Experts of a small language model.
Size: 14 layers, vocabulary 16384.
Experts: 64 experts in each of 7 layers, a shared expert of 128 neurons.
Below are experts of layer 9 (counted from 0) of a mixture-of-experts language model. Rows are named router (the router's row for the expert), gate (a neuron's input weights, with its number), up (a neuron's input weights, with its number) and show model dimensions 160-319. Each number is 500 + 50 x the weight over its row's rms, rounded and kept within 0 to 999. Numbers have three digits each.
After each expert's rows: a language model's description of what the expert responds to; "mostly gets" lists some tokens that are sent to it at least half of the time. This comes from a sample of Wikipedia text that the model never trained on.

# expert 34
router:507532564458481521545540581464468530562516513536490522508441471444520476449561500395534531591581547431548438489487485536504536500574433520433453447449481517571451445577430463475439470536446484556561458433521454574575415496543452506478458487588456549583407563453451460570499485424572537522519486498512447539521453516571562458437490482503480459470522412495413501472506461460452489565478478552554422585547532435529422556485458416515536472503587449454486414579449468510462446484478477
gate0:428446458475465493493529503526576527557467487464453532510461466437527507441506486462510582534513510509432469509488480509451489463527459508547515486535470467445468526501541477475431573466565539522637480516388515467427479534515539412438536511464467471472637466525521556453603499470475498565474477493486416483517598380480588429425521493524572521466662462466449415446492472519454453361455521359506469493528462462461454621415557496473601500508545490469582571535539502549519533592543440
up0:525630589558549453474534529479466433507516446546467542552431541571507484478446497514572488449449465490430562546572519505527536584559519494524485502507532487536561506456489533467521455545496487401446470542610473530452559476475500526586411477557576495520493538393481468527409529532560533419458554496558547551450441492493447554537526589482445517423398511523523641500455575535536531541527512618506427415463540521499532439585457501534460500442463484565497465547404488398440467384461525
It responds to: Prepositions, modals and linking words in running prose, such as to, of, would, under, plus titles like President and Succeeded.
mostly gets: "would ", "under ", "joined ", "must ", "Succeeded ", "replaced "

# expert 9
router:373542498459481523509519444544545535532589473360504500471491497547476459458483571616481459460516531554507523461461529499467608491433392565608508535577492508474415533531469466401452513530551451560574490448418545581507554430514592474553577590511473552467504526461428466507444490493438376451546453528471468494555498591534482516496533489507532489532395491368523508588435443514571539482491530467471474413535535538504547529515438550602509500433491510446527595516502587580566453480443516
gate0:391489536613511525522490478533520532626588457451583535585380600593534431483582524565488550501485495487511472427494538504526500534527555474424451552511463528460488511366492466455514525482560452474525404405481439449465462479437513439485499558513514447493497495515489439553437417432475513518550512481534521470498454510475519473489528471499497552480537456503575581503466434476469420484523523515534479528506496456558550461532564398656529539546512471436537506495481515441523574543529505
up0:452465601535483516540523462476518505496505557385517551531509535489463553535464490560563455610499499541523542554410614513533472541526492455490489441558527485494411500520438521374538468591459527522537559545494553483449529511446454537451495534517494482509521508506558442486556547448460453577463547479451552532530486488565493445595509478403414478457506593464536541472441528530369595473548576515516526426575556494480569526453492427556492476511545554591544491531578491408526558458499419
It responds to: Quantifier words like many, most, several, some, more, and the first words of == section headings == such as Demographics, People.
mostly gets: "many ", "most ", "several ", "some ", "Personal ", "more "

# expert 4
router:508518455487398492484536546505447444434532501450567424507562579514342503528464573427529509516545478526521587520438487479545503539495408547433451564481540470513512503562546457485499576487469482456448444570582548493402469424461461520436544508580522554580482499535526480603447427503414467413425464517511473440491561478439457533618560536564439551510498477423482498455446496560475547442552542543489536402458484512503474504445482458512435432534497517453560483497481545495589595536472424
gate2:498502477454485504405436426523458528521456556459432435554603510530495535492587491547553498485468529547545452465486491497425444398546510519500547547487542517581552424465527399534439448503505570476473541507446544490428571449547469520429508584567520492422514547531413519563551566477413404553520385491448448464538565484496493518577520466527477532442493499507465439416506541500497520551538458531574551443520486515466386508387476442531462602484447426574530546481510435493471528480551482
up2:535547536551589523558596578534483550479543439524504512457529518422489506431471552547452493478542433461477491557503517457646521612477483428534464481479483495513537528549551473497526553468409419503625409550451516401405438406541495467467432542479500451447493524415576452558509454510563569382531567546595475533376454482603465441439478492461498440561401471478494548527527571452522462500441587575534495441414483492435527471519501508470496504441441460518433451509473585450556534576499533
It responds to: Digits, percent signs and cell separators in census demographics, election and sports tables, such as 1,158 housing units, 0.4%, sq.
mostly gets: "sq ", "±% ", "Swing ", "Steady ", "median ", "Elevation"

# expert 22
router:487525582521470421532525596557442569457608458505503409549476481591488569442424394531444422538425516558447457456498485507538512451545428539485502493511506550457547530499471457508536489505557498560461396449543605542533482489472537590516538532530534510487545535615462473580556492413414480417492569511462384441511568584520477485537529495556549526424394502458470498549474525537417499435556544538482452456561460527479390440447508489499571472483593490506539517432489500521495467553588498
gate2:502485527441462536475458448470412397516570496494564482477499594470499497545482470471564522544494502462536433488464557487452515475515578511565624441553534536374480514573451443447560506545472532560440407568488569593522480547548492481495493489575567469473563389470557445483443547503462442465419430507493502509570472481516571516524487509536388499477535525390499475512478522436563481424536493573620529526495504503463550574492469536480570574503551568536459459501507430467503470449495417
up2:547384552556410513511479503449529506551543428533474551543428591485494515584512480512554404499464541449525435471548529479556479509464601511530582527466513502455457523468515513496433525450480484492496430665569472476434543585446524483628497433613589598551462507514584461552516493558444543520483487478465492498528384424444617512502532508556469552537505482433500400479474529484537451467481566486560522554553492508477471642447541477492502418500578564461516513507414504475548471544504538
It responds to: Header cells and final columns of sports and election tables, such as Total, Votes, Result, Goals, and blank cells before line ends.
mostly gets: "Votes ", "Total ", "Candidate ", "Goals ", "Result ", "±% "

# expert 18
router:477548436587489494533432522446467491432462635561527476555485425517528426489540477590505447474428543435447434544507425449538545541541568541455439464466511470498555495528500567512483535517518472492480520521497494562448534430553489551605401462464495575506564524484522548590535467489537515400478527582462526486488446579520570464477455572482482486600522574487524492550520446513481503452545555487419515512442457529564445485596389495592493384508600442557444475550515469548542497568453573
gate0:471527614504570476525371468516449595613570566518483476512465445587519521506560577574467525439597421566469438541576492475473583524455516480447508415453511504444456540459463490518534553473542519494554610421473548561502535477487491610508538604505579516476527439492488489513534489516495504497537440528594508455494479479555597517581500492518480508477442444459492578521416452505468473453496519469534545379509521447495561436574461506523503408601559506453457502497509580529504479444432443
up0:496541561511555469601432553509431534633539506462507547432480476521557519539464525547485554441574472641444571592478569477508489470582505524427547494571525482502502470508477556493466506454525500556469567500509482571525429504454584470497435512486557445432526472408541404430551565484469414454488538476508505562511559438575576498525525413463464531550430455521458595502470459459557475481504498429525502516480488429562539406552528491575532476551566562534463427536474519498520482468502462
It responds to: Nouns heading a name or title phrase, like title, name, President, Royal, House, General, usually after the, plus list dashes.
mostly gets: "name ", "title ", "President ", "family ", "Royal ", "General "

# expert 59
router:535527537482449471484502491495466523511449572510562556498502502486490398435476447526581447510525462575495520400567522436548586460534499526420438497501499514440572432404526442507498505491480513507534566469494594526458411541508442439476514574449544428476532504441548451562515442523444454550509538483453477464475491415451440453473530568515518486524528536445503464572505462583481472464460528539473540524603495486417494505399464554538632536454463597412481437484515409526524408481435587
gate1:462580516482498596562392389632473474431440478512430556557534482517549489531493505415572551519569494534533611563485421553430604501522523553610549479531456520431532399461487487499523517488485432440481499464512443446587461546525448457490558515559514508553460465486475475579463493379414425414516492566513550462532540586486522620502500492491510466490499518441601555569545490510543425440632583482540510380598509436509502453531522474526582483564563522520473534487459515555548377449520482
up1:457553487417432546485403431611477448426508502490497578515522438580451472476513537510572499499529488511452513527498473570432526486491451551458525466548454547495479406474476460531507430449491476581529540517509445447586475561523420452541519576573533518632490461513455508655455546404481505424551447566528470473573408565503476590518498482480547487489438498469560479541441415530538431501563506494529471522559474404451455537500498455538509450535576511509473526475497496527508447539556460
It responds to: Verbs and prepositions in biographical narration after he or was, like became, took, joined, won, appointed, as.
mostly gets: "became ", "As ", "make ", "become ", "joined ", "gave "

# expert 33
router:450500460540454473544572534490486539603560460510439587572436498546580591445551587477527518521429481423546503489476440557558526516477449555455414501443526538590526529538520477512536425441494458497546471559495449505476542499483410584472560399512454557459543575514462491470396616502607490483532503466560468510611487487490570545563478568490503447519571546487487564395459496477455535463381501569503529431537466506503530385458467526481413514473438565445500518517457518356345495558508566
gate1:496501521472409472494384541526547462657456498532463519528507502534479439542489495515517506553410499534567541500528410457504423503466494459500613455464483507502489454481518464529516540539455567482541405542416513512466569542552586473524540402500414446494413580437567527540560483573453530432409638458491575513549524515535481600505512529557411454567566448519455524509475516548429566447575563488490573524480404548452493457481403564505453478552509538454438482512447424453541496550498526
up1:487528544505478581488467551538546540635488567598489513545504507539510463496484476541527493518476506557518547549475433516485439485474536503532594408480483479457486504518572484501512546529445584460542407521454495525558519590561596477525499400512447441506403591446543513460550499587501509482411650435463522493527553563529523612524497494527431433534597466586425516537501500595472534470540524448518595510466473494475467417516353598505467491543477538478453475566514411432518505550531547
It responds to: Temporal prepositions and date pieces before a year, e.g. until, since, during, In, April, early, 201-, often in tables.
mostly gets: "until ", "since ", "During ", "early ", "before ", "In "

# expert 36
router:426477455483497534493460461466529444463522453408489441474496542461562516531506514468529549556588554434429457562467570472504470557453512421404408453392554443524517518460555512463557459529600545489579535447490411581531423546432464528511450383446481554389537491505555417514484570518512542450454461522475526454529439492546500436553508586493378587566494561498552533589518581512492394442531531521453441458426441489534440513522441517436564574486430502428566571451514558557544556546503465
gate1:526463432423530429511436500449581438480483532498375475547424542503542497441573410537460478395453537446526545526504497574525522472439511551489485482405433513508506473566598575517521497519485417583478518484550550518484488570487497425434512456528529461573563460520473435447519557524659624462411583510477572513597429466463497445548492528523531504431638538540480571517461459449446509427493549518542447494475474505527551527533545467537606553519443472471490466492479487460469498484477506
up1:436497492451449452528391491538523512502531538449431509580482507401500561498434471567416548446515574473529538587527507518495387508428550552424450515475480488523540515567483586576548539551511506493468501535530543521531473428492459498453439447525464499518547417490519492537587529391531465437445498524447608458544565524554576519576510555485490411473536506550513546584540425503480462537431500484503532485504403419472519592470465543475474646506421488584538532570583538477545559554486424
It responds to: Final pieces of surnames and team names ending table cells or lists, like Proczy-k, Lar-sen, Smith, Racing, before a pipe.
mostly gets: "Smith ", "ov ", "', ", "Racing ", "Motorsports ", "Williams "

# expert 46
router:582527528492481494419507459429501600482479446567522533527522528345482464506592554503449465436447432571488547467520469575583363489596461534471536547419509564465474504500457551547480544428558496372458503531445590455472557445531543513548515556444492505520463447523512583515498469573441591539522436623529495515529472497479531519496545460554509508449511562511412498467463533480507406572477522568428436557529454578477511480515458588409494436448414457466482491551504451513485546513533429
gate1:582445460487400487469484514473498503554505554551557495526456510463523457514478547462464555551341520397463456476489567495457458496577509535523494467448491506519500540406547497619630543606530530434496590544474565533495545565538478407504554511544465507475517515501454470534549525523475532441479606540528482525605518393531473502449523494536452504590436448528534545410497515412463533518474592511479570416560534524559474526498464521452512417543482571465461444528491582482457610496571559
up1:571430429542490458512496509446488494447487538514412533374493572451580490495542456474481565438491527371455489426563513498521439453489581526446497541575530501558509549514575544503513557558490450511450641467440509526573421461415525489437536416457477583451496467430484548385418506527497561440419470541500492531470459507511488395522513603483528447614473480478518494547488639394428536492485562524577417471536459515537522516382447510488473619429464612527541489512494519503471424459492553
It responds to: Inner word pieces of scientific and descriptive words, such as metabolism, rhizome, isobutyl, plus such and associated, in biology and chemistry prose.
mostly gets: "cin", "medalist", "such ", "associated ", "round", "divided "

# expert 38
router:501395567354549453464585512465491484603537495523510449526480423533527485506615522433561519502444548436612527542403555539483542517595523521506473492500509558578465404462469580562470506400393472553526472510514579516438471423597615570416419504502500504466542482532574432502482529531523456444463552514463461529566508412428477540524518460437524514482491421424490472503546465506511582598509453448536509483459528508518413552456492491473483483548469543469488446538513418445435508498417522
gate0:514486549482497549534446557572432479437489475425522562454479569536418521481556461541636517477372520584492451357579610543462480576504469489524569511522534495468476462512358532447534449473461575538514497484465521470576517559511430456473527493514526528574422495428509635494532501448567525520443544461555560564479572529526451564608434554441548466491559438562507492484599566517577491450464518532472450427419499429471517540485444518458506415601474582419512582512459535507490440585497556
up0:554560515491473563526393497500454466416468486439461473475474560534489570550565484583542501517448497577492471461558567539434462636520496515552620559557606474578414473497416511503475442492460463474489510456390610505538445536494486447551459454513528539576451480435441609501540429528532531471510475429473556536439590476473367521572457476487547454430508399531487443503614492502554487492519524395498498508513522508509461513476563498459510392643506485439495629489445579502488484505427510
It responds to: Prepositions following verbs or nouns and introducing an object, such as by, of, to, for, against, without.
mostly gets: "By ", "by ", "without ", "against ", "comm", "using "

# expert 40
router:418578497469500568456457495573498592467502537467521441564588547474405613503462456462423429546529531444490559564459459461507559437524458515404417517511527475514473451487631520436443481600531552469506522559480518529535390415478477514514425435543476557415462440515573512530446473555474470455526477567528481489492509504479559468531473486550461505549458532467538585525494459506486413486513499522565411491549483468570466479463593482462460543495545535441476579511392590546538538419548443
gate2:551439468399385448478572549420525443490486466544492496527572506550566451480447546508536559548483397498636481506477558466399506455462457542580547497569428499597406462533536465470554563503532574502523500479526576465516490475542441616463533602513534400541487489496466523436501481517489399461465553516512577479623498495485525567623475464478416464522532476521520513518444459496472489491547493452512586433610518503527507587494453485431439561573511543512518513538392443489440447446529642
up2:500497517448487483521451419604516409447476426492535443554507500470577564529507557538558542421559489553431523435557480512484339471559473528495560525456614518443584519470545531465492594441466422541535462429479431510465469488521447489431395449484435507602477538501435470406539454429566491559462495445556364534435486470478498571514560481489487514500487511445490437537465531490481435515442517524524454526540461470519507523486545582512442562447483524507517452567572513563508486462436448
It responds to: Small numbers in measurements, scores and rankings, and direction words in place names, such as 5 ft, 11 years, North, South.
mostly gets: "South ", "North ", "East ", "West ", "Chevrolet ", "India "

# expert 63
router:508541499561581571551558498568603531524530489531543442519531484404555431402481614562466562522442525549617596485421536570483507569601606501521460490540530527556542404512464452553432458477519420596425570469527506479472488479595536470543532474489414505482566498542445504542512450491557476563515404463491540485521565520488477510417531597537459455425501450521510537494564516549487615523528477455432534519491506613484555459485476565549590544489503488557530574460406481446542426475526422
gate0:539613413405499534503534531458459541493476579446456493424458439479573460482404470475478615512537511486557505475489477502565470451447531475538452393479523529477533461472481461470534455480535501491506527505515479479445511493387482530423541578444469441598493457456488466500545461456457497479550549599497556485566481423469421521504447576477534505501362479472543636476531538437559505489555466548403570471576466506607491479479485530484533425504526545622525452547466601521403476531456495
up0:431402433443491447489534490573555526565592443596532603507481501556468503432555585520512457532432446373585449472450570451523547577460504534489496476490510501472422539538619603522421532449484544502530511500516409503472459495591523544490460425542532486506463491580456489431378517508488426488411546493526525535478500557550509459523532450507478516480580441444477473529545521483428545538498511517529425523418515453388499531474494476536482524390521393450488495522528442512496484479523511
It responds to: First pieces of verbs and other content words split into subwords in narrative prose, e.g. sh(elling), c(atch), modi(fications), escap(ed).
mostly gets: "trans", "== ", "however", "sup", "comm", "sn"

# expert 32
router:479558440497530546396420483556542538529487517518427573514540485550434495458490486538497502526500465444389457528504487466498574577459495543520545502519605490410588501475518626532424519494564474419445509553479481512558493502567568490547472499483494553499456539443503520564555512503407468509599505556428526489414566550483527495508416499521552505456451461493511478514571461499562522428514476463436549553445494508529483418593507590504510464591509481486543492417465502522553426479434525
gate0:507627511505442498488503507490502513500489534475546549403445520606519450453394601450536507569510449477498518466542513577452505565458448545470421538439483525642603504565473590509403466593498538576440524479496522484513594450502563486457531475578495505549568455510416410582409494581500467504569475479620401512505531426370470490560483485466476450480600452507504529511546586530525559538439602466430442496492480572511465462570542554547512508536489564410542497464492554546506484386511493
up0:487606527478561559483491467615519509523453511537567460439556466471549535505532575433465394536530487560504539546494485562439539522526580464548434391520449497535519569519510531480505388425420460481564428511476514523503466484504506530449535436537553427409530475491429564507470514617549472464503456473519470466460464509409509459466467589468466332519478529452549500440469588560550532508539568625485395405475449465439510491463513516473439559486479499405499513469578446454523481506477509
It responds to: Nouns for roles, professions and fields in biographies, such as football, director, scientist, Award, election, coach.
mostly gets: "football ", "Award ", "television ", "election ", "Secretary ", "Association "

# expert 47
router:529411479483443461447549483446450516424570554543508515475471554462574447448431481468425446573528485436453511550488583570608589512432453548644480601570451462549566413509548575551532474520491535456519571547505448425543510424445483498497550490533435558553438462484539452490548480482527497533512540548405517534456497478430558473537505624532474503517512510514477540487456474461542508564557493386562466551507529576460413429516472555463498489535428572492464555495458484442477563461588441
gate1:518440556490453515463460557529532516511598502593538487473560478525489526480517462485453447513504435482448473533465517432452514527419489517465476514554394528496430540596564466418506575519476529569444543457484458487461466630482499456510488483529491489456527465433596522530432504435454478477461428495491516494571521493455520393527505515393480502526510433453546448533447424439517482437481539478505465452462575494491443500530496510580427531552504465544486510505560491516475459558533529
up1:403621521462472471397524533409468520511424486517474515475453507480535466537494543491490504521467584484525532398528448456454503479483556493464530478607479502585485494519479401513513470532566472438499539556535484481540418486432433451452506477515551542515502525458496514460386423513524458460565490486575505550486379490463510484574495501421560444463599482495512630473485582458468432498471488495579565581514460523573456416467574547527499471468488489512475527522549474603451429555510569
It responds to: Middle pieces of non-English proper names, especially Arabic, Spanish and Italian ones, like Sal in Salman, az in Eleazer, od in Moroder.
mostly gets: "Sal", "cin", "Az", "uc", "Alb", "az"

# expert 56
router:444468490549586555488462402528552484541555492575557412520463510449462499548526514553519503500576511558567532450472482511537521549477505483570432510498409531566454470500522534551424431441500517453572529510506525403502518535548504567584546553451546537486436474463478563484485532505512467548570555569492442499469513587546511538503538553558467543532386454414415441516449423550525551478532553552520516505526451543533573429499506515515505398520515530502486460490572471543551456388543420
gate0:422551492527470541439587577509510472511553498429494509487516463475460422453478504553454484546431477452497506483498564473592388535488579524341598508483451515552469470425541533464476410540436522474488534575477461515482444517473509613574542513420498458522487477593482547694488435543474520493529500453642490430445513566484493440464509513521498484422499492428449537486530523460605504412496571502537505433477495486480556424493485518536558427479458471565519563550368447544547455476585479
up0:427448414571475538576563499524476422516497481499499395534506482481472387523419458543474538553449386464485591538496558479500474568484573515374584563502448530504500482531545516530441472491367478507526458526582436531469426518554484516532545521411539451537420428491465556609501428549479496489508483478622538518457518561512483433492488532544477486460508462491458538445498515499579513431487568510488540465449536514428607457465463516588493436466472519535514563487487505519545396471636463
It responds to: Word-initial pieces like Qu, Wh, Em, sub, often in tables or music credits, plus the word not and paragraph breaks.
mostly gets: "not ", "Em", "Qu", "sub", "Wh", "Cre"

# expert 17
router:606465578506431517545587537481409489514538472495518435500463448547526539523552527501627592515568391464495510548482460493583553432538450458514438460565513530573443500543483561495433509486467527502556544528499499462417454528531490472470513535491526633480505451571570497456545593579519541478563541482459466457514524462504443476520429529471547509575523434456485391465533573604557509527483487535431537463473467447577545487470483452488528571549623557431519446553497459476451461505447569
gate0:515530453479314610475470506500503637524510556574438635414422592462547555586518476473545511604462503551569469534479557403545516500492508538585527496532561474459434542430510498536495495467526510580473402434542501511414522462474440439543469511505539457558529577562550425450539503604517506491460506500484538482566465470556554533537499549534475499506570467489545476531447444532482442570578579458522578549518514438530552567521530458573436454434430455545449449401467462576517600522501416
up0:492561465492492523507440457466502528395479558386398557547570517510518524432503421464510506599419528458625493530538476413495556629451510539596484539450545473511470487405527554483509490455542404525579614514432505513587534511449448553486457542491495530543498519502472459493504545532586525463420476459461640403509491537522434504557467507550456416573623424456490481485499501480346487548483485451469535438462539570460489481526531452551497465564469409500491534482491594478498589606438536
It responds to: Prepositions such as of, in, at, for, from, especially in titles and honors like Fellow of, Hall of Fame, Vocalist of.
mostly gets: "In ", "during ", "At ", "For ", "From ", "in "

# expert 42
router:568524583467576442462473494519583540545402562488452581440448501535380495540481533506449446510509593461511581520466428532540406481508479580519487477521461406556516522493476551507481494547503416485484502600505551571490510570518588507497470454546539509592413532513528459449513528463448512453427603468541425543495573489469519523577591497476486488503550355483523487458490466516596470516474535498493532463412479518455512573496452604525443474504519519536501483466461494461546518450536502
gate0:537624524478519461380480478596505529546440483446455528410497586539478528404429511545482409487508526495442479620580445521478446580424392501478537476577585534472466471594591528490494430492522482415457510553490492478494509431567592507503518496522438457491436394481539455517466443529462412466467498495517530491504463468424534498507515626484442537556542520509516629528502575470494507458563437528446423427424501546497555554489601490466417505549488442428531479480386516532475609494484464
up0:541539541433502579585586449555479471497452480488501450563519382465458485500543523501533513571514476558486595404440514429513497432561574452524468544486493493614500516436500494462565527513504422507578507585518460544519530489447425440487479553477517508416599598583487549493540487517497516489523433451494493516562514514585467504567477396429564536470501479428468486393572512443536465561462545532496521464530490490590540502555438462517561490459493478547511490538546528535576338420585530
It responds to: Articles and descriptive adjectives or their endings before nouns, like the, a, new, small, local, sl-ender, round-ed.
mostly gets: "new ", "small ", "local ", "white ", "different ", "large "

# expert 62
router:513476548521536480522497556577467535442547492375418470463536471505480566525464485513480549489432496439463528508541401390446413425506440457429485461511565494519582463511506471549497566505490519499546494554462439563446524409535505527552437504503531438450462514549556570515575538447562407558517482521463458507503473551535595491517564591514409516499428417568581495530470507472525440572474517511562406580508480564541519403447561482504567473518470499558539507481479454413600561576605415
gate0:502532469579440502531564488630461618553557503441510470439525538474534511517496513563498501495540421636415528435482481532511521450506508501501440469575445519586534532461589518526476510450517482424498438542521373487528539495526469424432589523513474459560573445430493482486433504517455480493454409460498487425474482515534502630477529518468459444602519565457394497474481454539525525535434462483504454529481506455456403517475490529546515523581581542491522485499557636434486530493524552
up0:481478504478573497477503553428508434552432502613377473533468496539403470442568525455529507448497593453529465544562529421518530465534491541554511541470463499382489524524449499488457467457460656534515506432554568469444519475528503579539440548508511528436404584531493507459508495450569538539584520514544491555516500557506475430496473479505582558374499457476563524396564550417488499450594539471505514448502525543509598612442525485475420485332457492464458513443438442514497562465484423
It responds to: US state and city names like York, Ohio, Texas, name-ending pieces like tha, ah, and colons or commas in credit lists.
mostly gets: "York ", "Ohio ", "Carolina ", "Texas ", "Washington ", "Florida "

# expert 19
router:581402503487541581462503507472545518502448490521469416508590519481588496462504473427542388548610415537422495487513458468513553442418522564490502509608475418492563527456446443409492498491519451563513540396503503515496369583509494496460478470486456492541521509580505409499357540485587525444602534504620486476442435533434449456605510442488516509522560509588509474583512541519488552488548503528464489552385555469475571434490559459470388513520610479467496525394430489557534468593514589
gate1:489506454443472508445477381472497477463420522467503566406547412545473399471541526471503402428541576512513463419478475459527538546509499474457594495427515514604577606443508530410445427431490446489503461550471398473434444485459408541470498463538468487506398417478546435505445459467414528502571527568527470536461504519504635514517548460449481564527497529410443540413473447472424486517486449480481485525430481522510445477474514535435489477383567415586472503421460480493495444463500510
up1:535483575517424462488507486454549514507500487544524505532541462411526484422536511529567522530509539445509537558485536389546490522447458501469450533468573518568507536553543498525441554515535454506540458466506563471390463546413508461457534457461423420495482457452414477463532437368523493433547617434474498532599503463506603471393510526521581557416508609446572481439493508459429477479539477491430530483506471461507533606540500473465457459471449603455555450434301579456433514471480517
It responds to: Inner pieces of foreign names and places, often Slavic or Finnish consonant clusters, like Kinisjar-v-i, Plov-di-v, Kolk-ata, Timmins-James.
mostly gets: "Votes ", "Obl", "Cr", "Spr", "č", "Sl"

# expert 3
router:513527501472521493526393530557443540477513465477448531479423416492477502481505486527560429506508534484419558377486519547444558579476500472556473508451538440494408549483473508543451534612448463628526537409458509590538488431467491525474539485490442508456466475550543535521487579462422435457609482522482492507568507540516503553550477604486483385556506514431551531517548535439565523473496475506434499520552539488471456464522491479573560433498560550536583559566471553547530500517428475
gate0:433552443445479565457474534505470530506511516557452546500477439536461454566459499496533563503522440527483530549568585415484504427416477516436537487491430510520483488440499467451498540478505530475523434490484459478428538592571454485532515607619538377539574462446457565486468433518415516469465501471496522491486546445515445427444410534394561438522491567360527515550567507612568508537448399609478508434517460512516414585517553482581486528447446544504473553403533520383516566517472541
up0:527496624517589464578535502557455406484499533504519476546499561469562529453534473527568368498532463513488489510483526529502549609569563499604503453450528496476609508457562436506445477461610425458460546497487590467482495458496483480399494424463545485510504560597553473436531457520526439442464522476500454506550519552507504512500615457611469576547440514510463433435462478458470496450503619446396463539479545410499498512524488562442446494521506473554514443582588571522479426467536470
It responds to: Numbers, dashes and ordinal endings in scores, ranges and measures, plus quantity words, e.g. 6–3, 2-0, 3rd, five, tons, much.
mostly gets: "All ", "north ", "round ", "year ", "five ", "nd "

# expert 1
router:496451558495468581494556439506427430534487473442514397514539539489535534488518478491557505464520444469442508519559415485555437452477448414478513454450478531511451573472436446552540510504596398549539518409405386434562437515540484534538551488402565454464485469440584544444499477528511516569499425547525420557435454551515423475566473504568501534533483572448476433401563510503499437440406550415520487400526496508490417627531618477450464620520448410456580519511480565501514514529457567
gate0:563468579404488473507488519523485538456451605558588552526539586425413412461498498543529501545372505383600565497575424509565446532431543528578592473464426508568555455505537519486572507551493509478561510593571490493541474526451480535535509503594547532527528526368472446521456548472517527540480442579468498535470426487444444520482458471517460518533459523561549489438451457536462431520456452428538536469492515493495488532507485443503575460568552572477497622505539464455486525627482557
up0:499420531549455503539534470471450490604443634504560453547481423546487454536453556484560598514594530566464448457518573457429416515469539498478485553537519513460415531482547471497432463637501466573502457469559487509456569407471488520498510482529546477460475478450503462480523514466508466456570566509511580405478549479422481483518553524481458525566383359573379516508532501556438500522521417487588500509480528514602463475462443468549576504535547547507486513492490544464501614507507519
It responds to: Middle and final pieces of personal surnames and place names, especially after Mc, such as Mc-Kin-sey, Wil-t-shire, Hend-erson.
mostly gets: "cin", "County", "ington", "Township", "burg", "Smith"

# expert 28
router:407550503463580516485437460532467474457469471511555491477477497513459599500406436533487518523477598513463442529590526480484464429446524502393425477534525508548616489518515534390507521427457515530462570398513420573572440506542442452508481487460532491395505443574606413521546515448524514508438526536441454581505520532528515482564493532579463520508487597483607628518507530533511437425517520505521521488586456501447492430570482431424533583544487484474490512528456527553558517466533486
gate1:459572433575515507439479468474554508520473528416505514548504410415559472548438521512415478499577451371469502497659523538561509603452524476490520497498506503546417517522540573435580412446529489457476447530503527525514558488480520514558591482406583480534517570532522531468493645501527501558480472457501517538416494463461593515500456532502544460483504535496470522450576447460594512510462441441465510499481568499525524387492450431572495514554446450486582452560519473550502435523517474
up1:381523453557537480451504506541558552549514563430509521473450427497497460573526471468400469470507529458432512542610496532481517610420583493427515509494555481586448487497523510533544388469460496489517445536425557519565531416472527510523541404452575417401528490444503524530515628584506426561441439495477489504418477465512474505517472572459581487505568544457492482505511573481556537569479498441530439515567549544544424429459444451547536446494419438455587432562502503565474523592496466
It responds to: Surname endings, first names and He/She starting biography sentences, often right before was, such as Fellini, Shepard, Michael, She.
mostly gets: "He ", "She ", "James ", "David ", "Thomas ", "Robert "

# expert 41
router:551537449558537443558539511468582590463456488585590460484519503427549497431505478530490543438479526632523538507494366412552408492434521462509452588531497495441486524504457457501476467533516430563466500477487553454490474437466594550557491520497540497478542510383572550469488507509559567487518560529544494493540514581502436568434439589481469493464486476527500454497515467510498461554537390534479546482585471543552580477591528495532523449480483590486512538424507564488615502542495558
gate0:470439570469426576514492539546555537513476524482517469515466503502430505350559447460453424491532526481441519486502555447431503535458507478495480553539531505485581498500577515507509499459558542513566384551569510490587572538489497647506572435529466539530540566515507538480487494478574473449548454378504462410415553524515536566485471485491486496456533477497395530439535530497479444535527467430511459524477530666469497526534505522517498490476468439481599470495464467494523574506464505
up0:474497454442545440544503481492508466503525504422526452425516568578484585493481448461557512554525510428502523529606535565418480403522420479524556463530463465561475515455421496494466492563527497527460441464554462505575557541451612533483501439573403491433506524529536545463535545575491481448511461409457479412464523473529510552441449558475446453452534439445493440471396473586434523600620475485493519501484551576458461504443546469535526616602503545492504502501555471546476572546540629
It responds to: First piece of a word split into pieces, often two letters like le, be, Le, Me, as in le-ather, le-aves, be-half.
mostly gets: "Le", "Be", "Ro", "Me", "We", "Pe"

# expert 26
router:535561506502495506529513508473422513486504533472449568475475438468619587427461441524518525605487503481480541471494562475506485429486538442458395516590502454539481585488503509551514426559487447510503507442499486418439452402492422499475604427479460532447519508487486544579484534507526549507575495479532526524512478536483438484448482533472542455512564487532441531492552575486473480450495484493510473407554464540478446440462605434575465589448443609485524447543452518486358395451502472
gate0:472402518488438478548461544521530518491517512434511479392458437492469484490515437525485512477403505449477465497446498459506517622445462491488537488541552501514412517546407510486495474554480577574468485463547537502443561592508528452529528548486508465530614527587503522437504419479410549463433501543496486515350514520583458450407515514439533527415588380467532504413506521645450479446389459581462607564419537552474544519532395573531562347485491504526471553488495436501443398497573497
up0:458485464537391518577469504414452502530497449450591486426456456527554460529466469480525579460458513576442504484434441483506445517526522478410639447556617500454472487523444568524486447532455526594501564489576489490449468537517383506465543608456586516584554477580503578440494446412463491486464478598518505507400532565618404494469503535469474531498629436499536562395504486578454571444478530525455607572476476461438525437511526568525585476505472502505497644508447487597457481483537577
It responds to: Prepositions opening time or place phrases, mostly in, during, after, on, until, often in sports season narratives.
mostly gets: "during ", "During ", "until ", "In ", "After ", "began "